config = dict(
    num_hidden_layers=8,
    hidden_size=224,
    n_experts=32,
    experts_per_token=2,
    d_expert=192,
    d_shared_expert=384,
    hidden_act='squared_relu',
    moe_layers=[1, 2, 3, 4, 5, 6, 7],
    router_score='softmax',
    normalize_top_k=True,
    routed_scale=1.0,
    balance_loss=0.000452,
    balance_bias=True,
    router_logit_norm=1.0,
    init_std_router=0.0236,
    lr_router=0.00157,
    num_attention_heads=4,
    num_key_value_heads=4,
    head_dim=64,
    vocab_size=8192,
    norm='rmsnorm',
    norm_place='pre',
    norm_eps=1e-06,
    positions='rope',
    rope_theta=1270.0,
    rope_fraction=1.0,
    qk_norm=True,
    attn_scale=0.165,
    tie_word_embeddings=False,
    parallel_block=True,
    extras=['capped logits'],
    init='normal',
    init_std_qkv=0.034,
    init_std_o=0.0,
    init_std_up=0.034,
    init_std_down=0.0,
    optimizer='muon',
    learning_rate=0.013,
    lr_mult_down=1.5,
    beta1=0.9,
    lr_head=0.00744,
    warmup_steps=50,
    schedule='wsd',
    decay_fraction=0.927,
    decay_shape='linear',
    final_lr_fraction=0.0,
    batch_tokens=65536,
    max_seq_len=256,
    doc_mask=True,
    train_tokens=648200000,
    max_steps=9891,
    dataset='wikipedia_en',
)
Below are experts of layer 5 (counted from 0) of a mixture-of-experts language model. Rows are named up (a neuron's input weights, with its number), down (a neuron's output weights, with its number) and show model dimensions 0-223. Each number is 50 + 15 x the weight over its row's rms, rounded and kept within 0 to 99.
Before each expert's rows: a language model's description of what the expert responds to. This comes from a sample of Wikipedia text that the model never trained on.

# expert 13
It responds to: Byte pieces of Greek, Cyrillic, IPA, Japanese and Thai script, plus semicolons and first pieces of English words such as techn, cho, hard.
up0:55 52 64 39 36 32 65 81 64 39 75 72 47 64 68 61 56 78 36 37 40 36 60 53 50 48 62 56 43 53 57 47 57 53 47 47 39 45 43 48 44 63 60 57 00 57 62 54 38 40 53 38 25 45 51 12 59 29 50 60 19 45 68 74 76 68 39 39 44 30 61 58 47 27 32 28 50 61 58 65 37 35 61 55 71 46 29 33 35 76 68 54 53 68 49 65 34 55 56 27 79 35 47 38 68 28 49 54 67 61 51 53 24 56 37 25 36 48 47 50 65 55 37 47 63 59 55 75 58 74 53 50 41 43 32 44 42 43 51 70 68 18 40 60 57 66 23 32 64 47 34 41 52 56 31 39 55 61 63 59 24 47 29 63 65 27 54 51 34 33 52 51 21 52 53 39 58 48 33 39 80 61 72 38 24 48 71 56 27 48 30 21 42 67 67 43 74 48 81 31 40 53 48 34 60 55 56 45 64 57 55 36 69 33 47 22 75 34 51 52 64 70 20 34
down0:41 45 55 67 68 59 87 42 24 38 43 53 44 41 63 55 63 45 39 74 50 53 51 69 35 44 37 60 25 64 53 35 48 64 65 39 29 65 09 81 44 51 53 84 33 67 56 51 39 34 43 60 74 45 55 37 36 16 56 55 65 52 61 43 54 72 47 49 55 43 32 64 63 54 56 76 40 63 39 50 23 22 56 58 66 39 80 48 78 29 22 31 71 62 40 62 51 35 65 51 52 34 73 34 53 49 57 59 45 67 42 38 56 34 59 66 24 71 59 73 73 52 63 42 50 39 62 58 33 27 65 53 67 39 73 35 62 54 42 43 84 41 66 72 39 49 56 61 34 37 82 53 49 67 62 45 89 51 50 51 44 51 59 50 23 69 65 39 62 58 45 61 20 68 57 68 51 59 36 42 46 34 78 63 46 27 47 43 43 37 28 55 48 29 43 59 24 54 26 67 50 16 40 53 65 55 62 54 51 51 35 29 57 28 53 63 42 55 56 67 56 41 55 15
up1:54 71 47 42 43 54 24 68 57 41 27 43 61 80 57 51 75 44 39 23 62 30 21 68 53 52 57 38 69 65 36 45 63 95 46 72 68 49 69 27 59 45 45 51 81 35 78 62 59 45 29 71 86 25 61 47 44 49 61 47 57 18 53 72 55 67 40 51 31 30 47 44 37 66 59 45 36 52 66 28 44 45 42 53 55 79 47 61 55 59 75 33 22 50 51 55 57 51 36 35 33 33 33 85 37 63 58 30 56 83 55 63 51 48 30 50 35 56 36 47 42 67 45 39 36 36 51 69 54 40 52 63 69 36 53 36 29 71 34 51 47 47 54 38 46 42 61 67 32 51 67 45 81 55 37 61 49 44 45 44 64 56 34 75 22 48 36 62 55 52 58 20 42 53 64 74 40 38 36 53 44 51 70 59 44 64 44 67 33 56 57 28 67 61 33 71 52 22 54 21 37 43 49 55 29 40 46 44 40 72 37 54 65 55 57 36 40 29 13 25 63 40 32 41
down1:39 29 30 27 38 47 66 81 45 62 52 77 42 48 72 22 17 76 38 39 45 56 66 62 53 58 44 43 65 53 26 61 59 53 49 50 34 33 56 77 35 52 52 72 64 43 67 36 43 54 48 75 50 48 34 75 50 61 67 23 55 55 45 65 48 52 45 65 37 43 32 43 67 56 59 42 43 50 72 42 38 68 64 52 59 78 18 50 58 61 74 29 54 45 30 41 62 71 48 23 43 27 40 63 35 36 30 50 65 60 42 60 55 36 65 45 39 59 77 66 40 18 42 59 36 82 59 93 53 28 31 49 52 26 45 49 64 55 26 52 56 40 39 45 42 45 32 61 47 58 63 75 29 40 58 49 42 48 30 66 68 55 49 66 67 44 49 46 57 67 63 45 56 43 70 59 54 66 46 78 50 60 82 20 48 47 46 38 45 34 45 38 70 41 71 62 28 61 68 61 49 55 50 37 30 38 08 50 28 47 35 35 84 80 66 53 47 66 52 26 60 60 48 49
up2:49 38 62 67 60 80 64 53 38 52 57 51 44 42 58 72 56 35 77 56 73 61 48 28 34 64 54 67 71 48 52 41 59 48 27 35 56 51 58 41 60 71 63 47 51 48 56 52 47 03 58 62 60 42 52 57 50 52 26 43 47 57 25 76 57 67 52 35 34 39 32 59 35 28 62 59 46 41 73 42 35 47 50 87 76 55 63 57 46 50 51 57 33 84 58 63 42 66 51 42 39 66 44 65 24 51 44 51 45 69 57 59 78 59 28 31 66 64 38 52 44 49 40 46 60 48 52 83 74 52 38 54 39 49 54 60 60 39 73 45 75 63 37 71 31 74 55 43 90 50 45 48 47 45 38 53 56 37 67 65 52 61 42 42 43 64 58 56 33 30 38 36 54 55 16 57 00 42 56 49 72 59 27 59 50 48 47 58 34 35 52 55 73 69 25 30 36 45 80 38 56 45 55 28 48 64 47 47 47 30 42 83 51 36 27 21 75 21 48 53 60 32 81 30
down2:51 59 48 47 42 49 63 35 63 31 72 80 42 36 50 46 40 42 32 60 59 54 68 57 57 30 37 34 42 35 24 46 46 36 47 70 50 77 36 22 71 58 49 39 54 37 48 40 49 56 58 35 68 31 24 64 30 54 48 68 30 55 50 49 69 52 84 52 29 24 30 51 47 49 39 76 64 58 38 50 48 58 33 41 49 78 65 56 50 81 62 62 32 59 60 48 32 49 60 42 50 38 52 65 65 64 28 76 47 42 22 35 54 64 52 18 48 40 42 54 48 62 61 41 49 33 32 50 69 56 40 64 48 74 85 44 57 74 09 48 71 43 33 11 46 41 53 69 60 42 60 83 38 51 56 45 58 43 63 41 51 40 52 22 50 60 42 47 44 68 56 43 54 53 60 55 81 33 39 78 59 36 31 36 66 55 29 32 34 58 22 14 84 44 87 41 27 74 40 45 42 55 54 55 63 32 24 63 46 48 41 39 60 60 52 42 75 28 46 55 55 61 55 63
up3:60 48 63 25 29 23 61 78 39 53 52 65 61 35 48 56 51 51 45 60 73 51 60 38 15 44 67 57 67 48 74 51 55 30 37 68 30 44 48 57 19 54 41 49 37 58 44 37 54 41 46 56 37 27 45 18 45 39 66 61 29 69 61 56 18 38 74 44 52 37 44 66 43 52 58 42 42 40 46 65 71 33 37 45 81 49 33 34 48 50 41 47 10 48 72 45 42 41 62 23 71 56 36 51 41 68 74 81 23 31 46 64 40 75 27 61 33 36 82 54 47 46 47 75 61 30 63 50 31 44 26 51 53 62 47 57 52 77 61 50 34 39 43 62 35 56 61 38 73 33 53 24 32 37 39 59 39 61 39 55 38 70 51 87 23 59 65 41 48 45 48 49 54 28 57 53 65 66 56 23 29 48 44 60 26 56 67 42 39 28 17 41 51 51 57 64 31 73 35 27 69 58 41 50 52 37 41 49 69 26 38 55 42 41 54 53 89 24 49 58 57 50 58 43
down3:30 47 46 56 55 42 30 27 40 17 58 72 66 34 64 68 64 69 45 73 61 55 40 60 42 29 56 66 39 60 60 61 67 74 71 79 46 48 53 68 35 36 43 69 57 73 30 33 30 35 57 56 62 58 64 29 33 36 68 38 51 66 59 68 54 30 48 41 48 35 48 71 38 41 55 55 82 44 43 31 40 68 46 66 67 42 46 09 54 44 50 64 85 30 37 56 38 30 26 88 49 63 41 69 26 42 44 38 75 35 60 29 65 59 62 35 11 70 73 29 47 34 62 77 66 39 50 44 27 48 59 82 57 17 50 63 48 58 44 60 53 64 86 38 48 39 60 69 73 48 49 59 40 52 73 50 39 67 68 60 37 31 63 62 54 55 46 40 54 40 37 23 55 50 57 50 29 67 45 51 30 46 48 41 57 54 44 46 74 57 49 53 36 51 37 49 25 66 28 37 37 83 56 59 47 51 53 57 56 66 34 38 45 59 52 65 15 43 34 53 58 59 48 48
up4:42 53 45 49 21 25 64 48 53 46 69 44 66 75 48 53 65 37 47 52 48 37 54 79 48 65 57 35 53 50 23 53 41 60 54 51 64 90 46 44 51 40 56 77 62 35 29 24 38 37 65 27 79 45 62 45 57 73 32 50 42 45 25 57 67 52 46 55 33 58 60 72 44 27 15 31 59 20 31 71 38 62 47 57 36 31 57 44 54 52 68 66 62 70 30 52 48 31 43 33 44 28 66 57 54 64 29 48 64 45 43 49 56 25 64 38 72 68 42 39 58 52 67 48 32 62 40 56 63 40 80 58 55 56 43 28 28 29 26 32 61 60 45 64 50 70 55 53 76 32 33 48 60 51 56 32 63 63 78 66 41 27 44 35 47 57 39 50 37 31 34 36 53 43 40 40 58 40 50 33 71 47 32 68 22 16 44 64 61 45 67 57 51 37 80 74 48 42 53 73 35 45 53 73 49 35 35 61 51 78 09 15 64 42 53 48 44 27 65 49 56 26 38 46
down4:62 54 71 45 38 68 78 68 65 53 41 43 36 78 43 68 31 44 59 35 65 45 59 62 20 53 38 38 80 67 48 72 45 53 58 50 27 37 37 40 53 58 47 46 48 80 26 55 29 55 88 61 71 58 58 39 54 49 52 42 70 65 40 66 33 93 28 56 40 67 28 32 53 58 87 23 54 31 42 37 42 16 46 64 71 45 45 33 45 49 56 55 52 43 57 57 52 50 77 46 48 40 55 64 50 46 53 54 74 61 47 35 54 36 34 43 48 52 50 68 43 45 50 58 41 30 31 19 59 61 49 42 61 45 49 54 69 39 61 53 45 72 74 57 37 30 33 44 19 37 63 83 37 29 66 51 43 57 52 37 38 34 49 33 45 57 27 50 45 86 61 54 35 72 49 57 60 45 79 66 44 60 80 31 75 52 54 45 53 41 54 85 44 75 42 63 50 48 31 63 52 55 45 23 72 45 93 59 51 52 53 40 48 24 39 68 55 47 74 60 42 56 54 76
up5:75 45 39 35 59 43 66 56 51 58 50 63 51 42 27 65 37 48 48 69 53 18 73 78 62 56 52 49 88 46 41 67 45 37 53 51 46 45 30 46 46 56 85 54 36 73 43 42 64 79 34 58 72 83 41 36 68 49 56 67 56 47 68 51 60 81 65 78 36 42 44 76 45 67 52 32 54 51 66 47 46 50 36 42 70 57 49 43 42 24 44 62 57 43 67 72 55 60 41 59 41 22 54 43 39 59 59 57 65 50 53 72 58 32 38 87 19 52 50 35 56 58 73 57 65 43 63 80 56 49 20 54 57 22 23 50 64 51 50 47 63 58 37 40 59 48 68 74 90 18 75 66 63 69 51 41 45 67 59 49 97 58 73 28 46 60 58 30 16 49 51 63 59 49 46 58 54 38 45 56 55 51 66 35 48 40 39 63 51 49 38 59 60 15 50 41 51 65 61 43 60 19 66 39 68 49 40 36 58 42 47 31 78 30 41 40 68 53 59 49 50 60 51 74
down5:51 45 50 74 30 53 43 54 51 53 28 26 62 64 58 27 30 54 43 69 50 12 65 51 91 47 58 13 69 69 46 27 20 48 38 12 48 50 57 76 49 52 39 15 44 75 52 98 54 77 60 41 59 52 41 52 44 54 68 60 63 88 37 52 36 80 29 19 45 55 39 67 67 33 48 49 58 61 43 68 61 51 43 65 64 37 59 55 49 37 67 49 27 46 66 45 55 44 62 60 58 51 51 57 56 12 23 49 54 48 58 47 14 21 69 70 45 54 49 54 36 22 22 57 49 47 56 49 36 29 73 59 45 67 39 48 39 61 60 67 55 65 43 38 39 59 80 56 66 32 45 67 48 72 65 69 59 56 67 62 54 54 54 54 40 26 44 50 37 54 55 61 74 62 40 31 59 46 61 31 57 49 67 59 75 57 53 42 48 80 41 51 57 45 30 44 55 32 51 19 47 59 47 47 32 73 60 57 63 44 54 52 49 46 40 53 45 62 51 55 30 45 44 36
up6:61 67 60 37 44 37 39 44 43 57 69 27 60 42 49 48 79 57 48 51 26 49 46 48 50 49 51 61 41 70 43 29 46 19 51 42 55 75 19 85 76 57 51 58 45 55 65 57 50 63 63 46 15 75 52 41 65 51 47 41 51 60 72 65 99 59 59 45 43 71 52 49 22 28 76 46 59 38 47 51 62 47 64 25 54 49 66 70 29 18 71 57 44 59 77 25 35 35 71 64 43 63 60 59 50 53 30 51 50 39 41 68 60 37 25 55 59 46 45 60 56 42 50 39 41 53 67 77 35 57 54 73 69 64 19 61 45 58 48 54 40 24 61 59 59 72 28 62 39 62 64 34 37 30 57 66 45 52 18 26 55 51 76 35 57 42 62 40 48 59 65 64 43 56 49 35 38 53 52 47 32 62 38 48 53 69 58 71 46 53 50 30 37 23 48 81 18 51 53 36 43 10 59 77 45 36 55 40 61 61 46 44 84 50 63 73 37 53 27 44 75 53 40 29
down6:33 34 49 84 61 49 45 50 41 61 13 33 61 34 51 45 47 10 47 42 57 44 57 73 56 77 49 61 71 36 86 80 66 48 59 53 77 50 38 36 55 23 68 64 73 79 59 56 19 35 47 62 56 45 31 24 46 38 34 28 58 35 50 46 58 45 26 40 36 75 24 41 57 48 52 31 33 50 61 47 17 31 37 60 46 37 52 60 59 52 43 51 56 56 61 62 49 67 76 29 45 65 57 32 51 85 46 34 58 54 46 47 53 48 64 75 36 43 50 43 39 52 36 64 40 56 48 65 52 53 54 36 47 68 54 49 63 67 52 55 31 52 60 62 52 77 52 59 35 62 46 56 56 76 72 22 58 88 68 42 50 34 45 56 51 52 35 64 67 52 51 45 56 45 50 45 65 08 43 71 47 50 53 28 46 47 70 74 40 52 46 32 32 30 56 59 46 33 43 64 47 74 73 55 55 34 62 60 43 62 86 54 62 64 53 26 60 59 67 96 26 50 47 57
up7:60 70 68 33 31 57 61 74 59 51 52 73 44 64 54 46 52 50 63 50 41 65 26 56 49 29 61 34 32 49 52 38 36 74 22 44 31 61 47 59 73 43 81 71 68 91 39 42 28 47 38 42 47 51 59 66 37 50 41 76 44 37 35 54 54 38 52 37 66 38 61 45 38 47 58 35 59 63 47 43 43 52 58 57 53 63 45 44 76 46 66 53 41 46 55 41 20 44 45 32 62 63 47 77 70 86 51 45 79 42 57 35 81 62 20 15 59 61 60 17 44 52 26 80 66 51 58 57 26 45 60 69 57 60 32 66 31 39 42 64 41 69 60 50 37 69 51 48 43 38 64 58 61 62 66 41 42 16 63 62 50 53 45 49 50 55 42 85 42 22 66 54 51 43 68 39 26 54 53 19 79 59 61 46 18 33 63 35 30 57 67 37 38 39 69 48 52 22 38 25 18 37 44 36 48 40 51 69 52 38 56 54 40 45 18 47 65 55 59 41 52 69 31 60
down7:46 54 66 49 59 65 40 65 52 67 45 48 43 52 73 51 66 66 57 28 27 72 57 77 71 43 61 49 70 37 80 49 46 76 60 47 43 43 38 51 60 56 39 39 39 62 86 39 62 60 48 68 48 74 40 47 41 75 65 37 11 39 69 35 60 30 24 50 60 52 53 29 32 86 26 34 17 48 38 33 37 48 44 54 50 57 70 58 37 73 74 68 38 40 55 49 82 67 38 69 53 35 57 57 66 58 76 62 46 65 42 79 81 60 47 54 57 47 45 63 42 51 19 45 10 51 46 55 45 33 61 47 58 43 36 64 40 24 66 75 39 47 44 65 67 56 56 54 33 61 48 56 76 40 56 39 58 50 55 55 35 34 45 47 18 41 74 53 35 32 51 65 40 66 52 44 65 54 70 67 52 74 20 46 56 68 65 39 60 46 31 71 42 27 55 63 81 57 49 64 50 16 64 74 59 39 29 76 54 55 47 49 54 40 26 62 67 54 67 55 43 54 44 55
up8:64 54 17 63 39 42 61 52 42 43 58 69 54 70 43 63 91 65 76 59 57 38 45 54 58 51 71 48 44 60 55 17 42 50 47 42 33 41 55 62 74 40 59 66 37 92 52 57 28 55 52 47 33 62 49 85 47 43 67 62 46 66 51 75 31 51 46 37 58 52 76 52 25 35 32 46 71 49 45 64 26 45 32 48 69 57 74 36 59 40 45 58 65 48 25 54 55 31 33 48 37 38 66 37 43 46 27 52 66 47 63 44 51 62 48 61 31 57 49 35 51 62 15 46 49 51 60 71 27 38 58 56 59 54 66 51 36 19 48 56 62 60 78 66 37 48 42 33 50 44 34 39 71 26 69 36 44 39 41 57 52 54 74 37 09 36 11 30 11 57 55 69 35 48 58 16 63 50 24 46 52 40 41 60 39 62 44 68 42 32 71 32 43 48 55 48 57 44 39 77 57 55 58 49 61 45 40 46 92 49 41 38 28 79 54 67 47 47 62 32 55 51 29 76
down8:76 63 42 41 49 60 45 62 45 33 53 49 44 67 47 39 70 52 57 84 59 26 39 63 53 15 46 68 60 58 22 63 63 21 48 18 62 29 59 84 23 53 41 76 57 75 46 82 48 43 61 67 40 41 57 70 77 38 56 42 83 32 47 69 44 57 45 59 47 42 22 32 43 35 53 34 59 39 46 53 65 68 55 58 48 65 45 40 42 34 31 52 39 70 66 61 31 62 39 35 59 25 67 30 54 65 48 54 38 25 60 48 78 52 47 71 30 55 53 74 38 63 37 39 47 32 70 43 37 54 52 44 62 53 35 50 61 56 54 80 54 48 69 62 23 73 48 51 55 45 12 30 53 47 70 38 39 50 31 41 56 87 60 53 56 73 42 43 44 56 48 31 34 47 61 32 49 38 26 72 43 77 47 56 63 24 61 35 33 54 34 53 41 52 34 53 28 53 48 66 67 60 28 66 59 64 44 54 83 56 73 46 45 56 63 88 54 42 24 44 64 56 42 52
up9:57 43 57 19 57 54 40 66 59 51 67 33 26 84 45 54 75 51 55 75 43 42 38 46 61 54 38 72 48 36 66 50 55 54 71 63 70 42 46 48 44 33 47 76 32 41 47 45 54 45 57 52 40 14 52 35 48 17 27 39 61 45 49 48 60 65 58 52 60 30 51 48 66 55 45 58 10 58 62 66 66 61 10 80 37 32 40 47 40 71 38 48 39 58 46 60 45 46 43 27 78 42 71 21 66 36 59 42 73 75 72 71 47 66 52 79 57 65 51 49 58 48 52 49 74 39 60 74 63 50 60 60 50 46 47 39 24 62 45 66 27 48 46 49 12 45 67 68 54 55 27 37 36 56 50 53 41 49 42 58 47 53 50 59 28 48 35 71 39 61 36 53 54 31 78 46 43 57 36 34 53 52 80 31 46 58 66 57 25 48 41 36 77 55 64 48 27 55 62 38 21 40 44 51 76 55 37 66 72 50 48 45 63 54 93 35 89 42 82 36 69 46 55 39
down9:59 61 59 60 38 73 52 62 93 50 78 56 30 25 52 75 52 59 36 59 50 40 41 37 29 37 75 55 39 69 42 27 58 33 57 61 47 64 48 62 50 65 73 48 75 55 96 51 57 34 53 32 49 34 34 26 51 43 65 54 58 67 73 48 79 74 41 65 72 55 60 52 49 71 36 90 68 57 45 41 39 53 69 45 51 48 32 41 59 71 54 40 57 77 32 51 77 45 65 58 67 64 45 49 61 82 58 44 62 46 53 56 50 34 54 43 52 45 64 56 57 51 61 34 64 59 63 49 30 80 37 49 42 66 41 33 39 60 46 18 20 57 36 38 52 33 83 64 43 62 49 36 70 36 31 39 47 54 55 92 55 29 39 51 55 54 63 63 60 90 47 83 61 43 58 52 64 46 61 56 60 56 74 55 43 55 42 68 37 59 63 45 47 54 37 44 77 48 79 35 75 68 55 76 35 75 37 42 47 51 45 47 21 70 56 62 59 55 50 56 39 59 56 34
up10:46 61 55 67 34 26 49 56 57 99 49 54 41 69 35 63 74 53 16 64 74 51 28 53 76 64 35 55 64 50 42 47 55 48 66 41 60 67 46 43 33 51 84 41 41 57 49 47 41 37 29 64 37 49 57 54 57 50 41 53 10 60 65 54 57 44 53 44 33 41 41 63 65 53 66 55 41 26 37 55 50 46 52 48 51 53 52 40 45 44 28 48 39 50 65 99 28 51 27 59 58 44 73 63 38 54 48 62 39 48 58 74 55 38 37 64 34 70 50 35 64 44 57 59 81 29 41 16 54 84 39 52 79 43 41 32 37 49 35 90 60 57 53 39 49 33 61 11 77 52 31 40 75 49 47 62 64 30 38 55 39 63 43 41 56 54 70 62 40 22 37 29 43 35 31 49 38 41 55 57 71 56 87 40 45 50 41 20 52 29 50 41 55 22 49 52 40 55 68 29 50 65 70 47 51 52 49 34 62 47 55 29 47 18 35 38 64 56 61 72 76 44 40 53
down10:51 53 45 34 56 40 43 21 50 54 30 57 57 29 50 40 53 60 32 30 43 30 69 23 48 43 59 56 74 47 44 57 45 45 57 63 54 36 49 38 33 55 41 66 46 48 46 33 20 32 47 65 33 50 39 33 71 77 49 36 71 63 46 59 61 39 30 63 34 46 29 30 31 67 52 64 61 39 41 84 77 54 47 72 43 33 58 41 41 17 57 57 70 51 49 62 35 33 35 56 39 33 52 86 66 69 62 61 58 69 72 49 63 79 54 39 71 44 54 47 43 29 44 13 90 28 62 75 55 50 34 61 52 63 36 47 20 78 39 39 57 50 43 52 25 51 43 38 57 53 63 62 44 36 63 81 53 45 38 45 33 56 49 43 34 50 44 58 46 31 65 36 50 47 39 40 42 66 54 47 44 31 31 63 25 61 54 28 28 56 65 71 28 35 65 67 36 45 63 56 53 45 50 43 67 34 51 59 57 23 46 66 48 36 23 16 28 71 60 38 39 74 44 05
up11:53 39 29 41 46 58 41 58 46 54 62 32 31 70 36 55 76 42 33 24 68 81 44 53 47 62 54 34 56 79 50 28 84 51 75 53 55 45 65 77 34 46 31 52 65 58 60 61 32 46 53 64 47 53 76 57 19 39 51 56 53 52 63 75 36 51 84 65 56 50 55 51 39 63 55 52 73 53 66 61 45 48 43 51 45 36 50 49 59 28 99 58 35 32 50 67 25 73 55 27 34 46 58 61 68 70 66 16 51 38 66 52 44 46 59 19 53 34 11 52 44 63 50 30 64 56 61 39 60 48 41 50 75 89 59 64 45 43 39 36 48 54 56 85 63 54 42 46 61 29 46 45 83 47 47 66 33 28 52 42 65 73 65 52 31 52 47 45 57 17 48 44 50 39 59 35 31 34 62 60 73 66 48 32 49 19 46 59 64 57 20 62 65 40 59 46 54 54 53 33 58 37 53 62 58 47 45 38 38 44 15 29 73 60 39 60 59 45 37 46 43 41 46 57
down11:67 48 62 69 46 22 50 35 43 67 41 80 43 36 64 73 58 32 50 33 42 67 69 34 45 71 50 58 77 42 38 38 63 33 56 39 46 49 50 38 39 58 59 49 57 79 67 41 39 36 54 59 33 45 73 65 39 54 35 56 79 43 49 67 42 23 65 48 73 56 55 60 49 31 50 40 46 65 66 43 82 24 48 36 62 39 48 44 41 69 22 12 31 68 55 66 58 58 73 38 54 31 75 65 62 42 43 36 55 39 79 41 46 99 26 28 61 48 48 71 35 54 44 40 61 39 53 62 51 36 72 31 63 53 80 29 74 52 13 56 59 58 37 35 37 62 41 23 63 47 52 30 52 35 56 52 60 48 48 36 45 70 54 40 82 51 58 47 56 50 56 27 52 69 89 57 57 42 64 49 46 55 55 63 36 45 52 72 63 27 45 42 56 33 45 43 75 33 77 51 35 52 37 38 48 43 66 84 44 85 52 24 43 47 46 57 67 40 35 45 42 51 49 42
up12:59 62 76 62 68 24 33 35 41 37 50 46 50 68 55 41 45 28 47 64 40 69 69 34 51 35 68 82 74 33 39 67 27 36 43 38 25 58 39 56 63 34 40 36 22 57 49 63 69 42 31 48 28 55 53 43 22 62 66 71 51 33 53 55 64 55 56 63 44 33 64 45 51 38 59 31 76 27 58 43 49 42 65 48 35 38 43 51 41 48 69 77 52 58 84 19 64 51 40 33 38 52 47 52 57 32 66 67 34 63 47 62 59 85 45 73 65 49 52 51 60 67 62 69 34 54 92 64 26 63 28 65 42 36 59 41 52 34 57 62 37 44 60 53 87 30 36 47 51 45 65 32 67 05 57 65 45 72 75 34 47 33 56 34 64 45 42 56 54 60 59 38 24 73 31 60 56 42 85 51 63 64 60 44 45 41 52 39 34 50 71 44 44 17 35 76 38 73 49 47 74 62 48 34 59 64 44 44 47 45 32 46 64 48 46 31 46 56 49 47 53 40 55 13
down12:49 33 46 81 57 37 58 51 61 44 33 38 42 57 55 25 55 64 62 76 51 57 52 26 52 62 64 45 64 37 58 39 47 46 65 72 36 45 34 28 61 58 48 44 40 54 43 51 36 80 34 51 46 60 26 67 22 58 49 48 47 51 50 44 70 26 41 50 64 51 31 64 47 44 45 54 69 45 50 33 63 51 63 46 50 32 32 43 42 72 33 69 48 60 55 73 32 43 55 51 37 46 65 31 36 62 48 64 15 67 48 65 62 45 39 50 74 78 53 80 73 33 70 58 27 49 30 58 34 53 34 52 30 30 57 49 71 45 41 58 74 61 75 74 44 36 52 28 39 42 60 40 36 50 47 23 58 18 24 42 63 70 29 36 27 40 50 55 48 68 60 45 56 76 60 51 52 31 47 63 68 44 51 53 61 64 65 43 41 24 69 27 43 32 50 73 16 92 45 57 26 47 33 57 68 29 45 52 53 83 84 54 41 42 36 42 70 71 29 55 45 28 22 17
up13:33 38 48 52 46 36 53 60 42 43 64 54 41 59 47 49 73 46 24 41 44 59 70 74 37 60 46 72 65 67 39 49 54 37 71 56 46 62 66 56 50 47 43 44 64 52 49 79 45 51 46 45 64 51 52 45 30 37 42 15 32 53 37 67 71 61 53 47 23 58 66 45 72 49 73 34 33 40 60 17 46 68 56 79 32 56 54 46 48 42 34 65 60 70 93 63 38 39 31 14 50 41 33 29 46 83 23 39 52 51 96 53 46 55 42 77 34 58 67 58 42 49 34 53 78 61 66 48 30 35 52 60 45 57 43 37 22 57 51 43 53 52 55 60 30 46 29 48 50 29 56 47 48 43 47 33 48 50 45 52 41 27 29 71 47 40 62 45 29 72 36 34 71 56 62 33 49 72 42 39 68 57 36 51 40 28 71 68 51 35 66 42 62 36 60 27 24 16 99 56 85 44 38 56 49 52 36 43 53 47 38 63 78 51 61 35 66 59 45 59 78 71 45 53
down13:26 49 33 73 65 41 48 43 51 54 38 48 21 54 59 39 35 57 71 56 46 26 67 61 39 32 61 67 65 54 41 41 48 32 47 54 60 79 39 48 46 68 34 29 25 82 26 53 51 21 20 44 26 44 54 48 53 59 71 33 58 66 46 57 59 50 53 77 38 58 44 36 84 38 43 69 73 54 96 34 55 72 34 36 38 44 34 42 48 60 35 63 29 47 52 62 55 49 46 31 47 55 53 58 53 66 11 54 47 34 27 34 47 45 30 44 64 53 48 50 27 55 18 41 57 57 47 45 51 72 70 36 33 65 55 56 17 41 43 71 19 39 63 48 41 77 66 23 21 37 48 49 45 46 46 64 38 41 45 55 28 38 53 29 38 44 47 46 45 24 54 66 33 54 62 51 43 58 44 62 59 57 61 36 45 83 72 25 42 30 54 61 47 57 19 21 43 80 48 45 31 58 64 48 63 33 36 26 45 55 69 73 40 47 46 64 73 62 37 50 46 51 72 33
up14:51 62 67 59 62 59 36 72 38 30 25 64 43 51 50 09 25 49 50 63 57 45 68 45 41 29 67 39 48 58 27 51 51 25 47 50 55 57 36 68 99 54 36 80 61 41 61 45 47 55 43 21 43 35 41 48 17 65 54 58 38 41 45 24 48 62 37 33 58 36 68 70 31 62 61 82 55 41 42 44 50 49 45 40 28 57 59 56 40 40 32 55 35 62 69 33 23 42 73 51 63 32 47 71 61 29 69 61 44 64 46 62 33 34 45 35 57 49 36 55 54 37 43 64 30 41 49 77 29 58 42 36 52 50 31 50 51 50 45 55 36 43 57 64 35 28 46 56 62 67 69 23 27 14 29 49 41 48 71 60 50 53 30 62 33 36 59 37 61 50 52 52 75 49 65 38 58 29 36 55 56 47 42 31 27 50 63 39 35 62 48 51 41 48 71 95 21 44 52 33 57 49 45 45 61 76 43 71 30 57 46 55 57 68 60 26 20 25 76 55 87 46 56 53
down14:34 86 39 63 40 44 53 29 57 69 56 43 47 26 54 43 66 66 33 47 64 57 56 30 73 80 53 55 64 46 59 23 63 65 80 49 44 54 62 55 48 71 65 29 38 58 49 56 30 53 30 48 53 36 55 44 43 28 59 33 59 36 38 56 71 43 44 66 54 54 30 47 34 61 22 92 58 50 54 65 35 51 47 49 19 35 43 43 55 50 37 83 61 35 38 25 33 60 49 61 69 43 64 39 79 58 57 52 50 25 62 57 42 49 69 36 35 61 36 42 28 32 58 49 39 30 61 80 70 54 56 48 53 62 38 56 52 47 56 42 30 16 45 51 42 64 41 81 56 50 51 18 56 41 69 58 22 18 55 59 41 54 16 55 40 60 71 66 54 17 52 73 67 54 69 50 54 54 64 82 26 54 51 50 24 30 82 54 49 58 47 61 38 43 44 78 49 51 62 43 49 59 33 40 48 54 46 17 45 32 40 64 68 43 44 54 23 40 18 52 58 32 75 60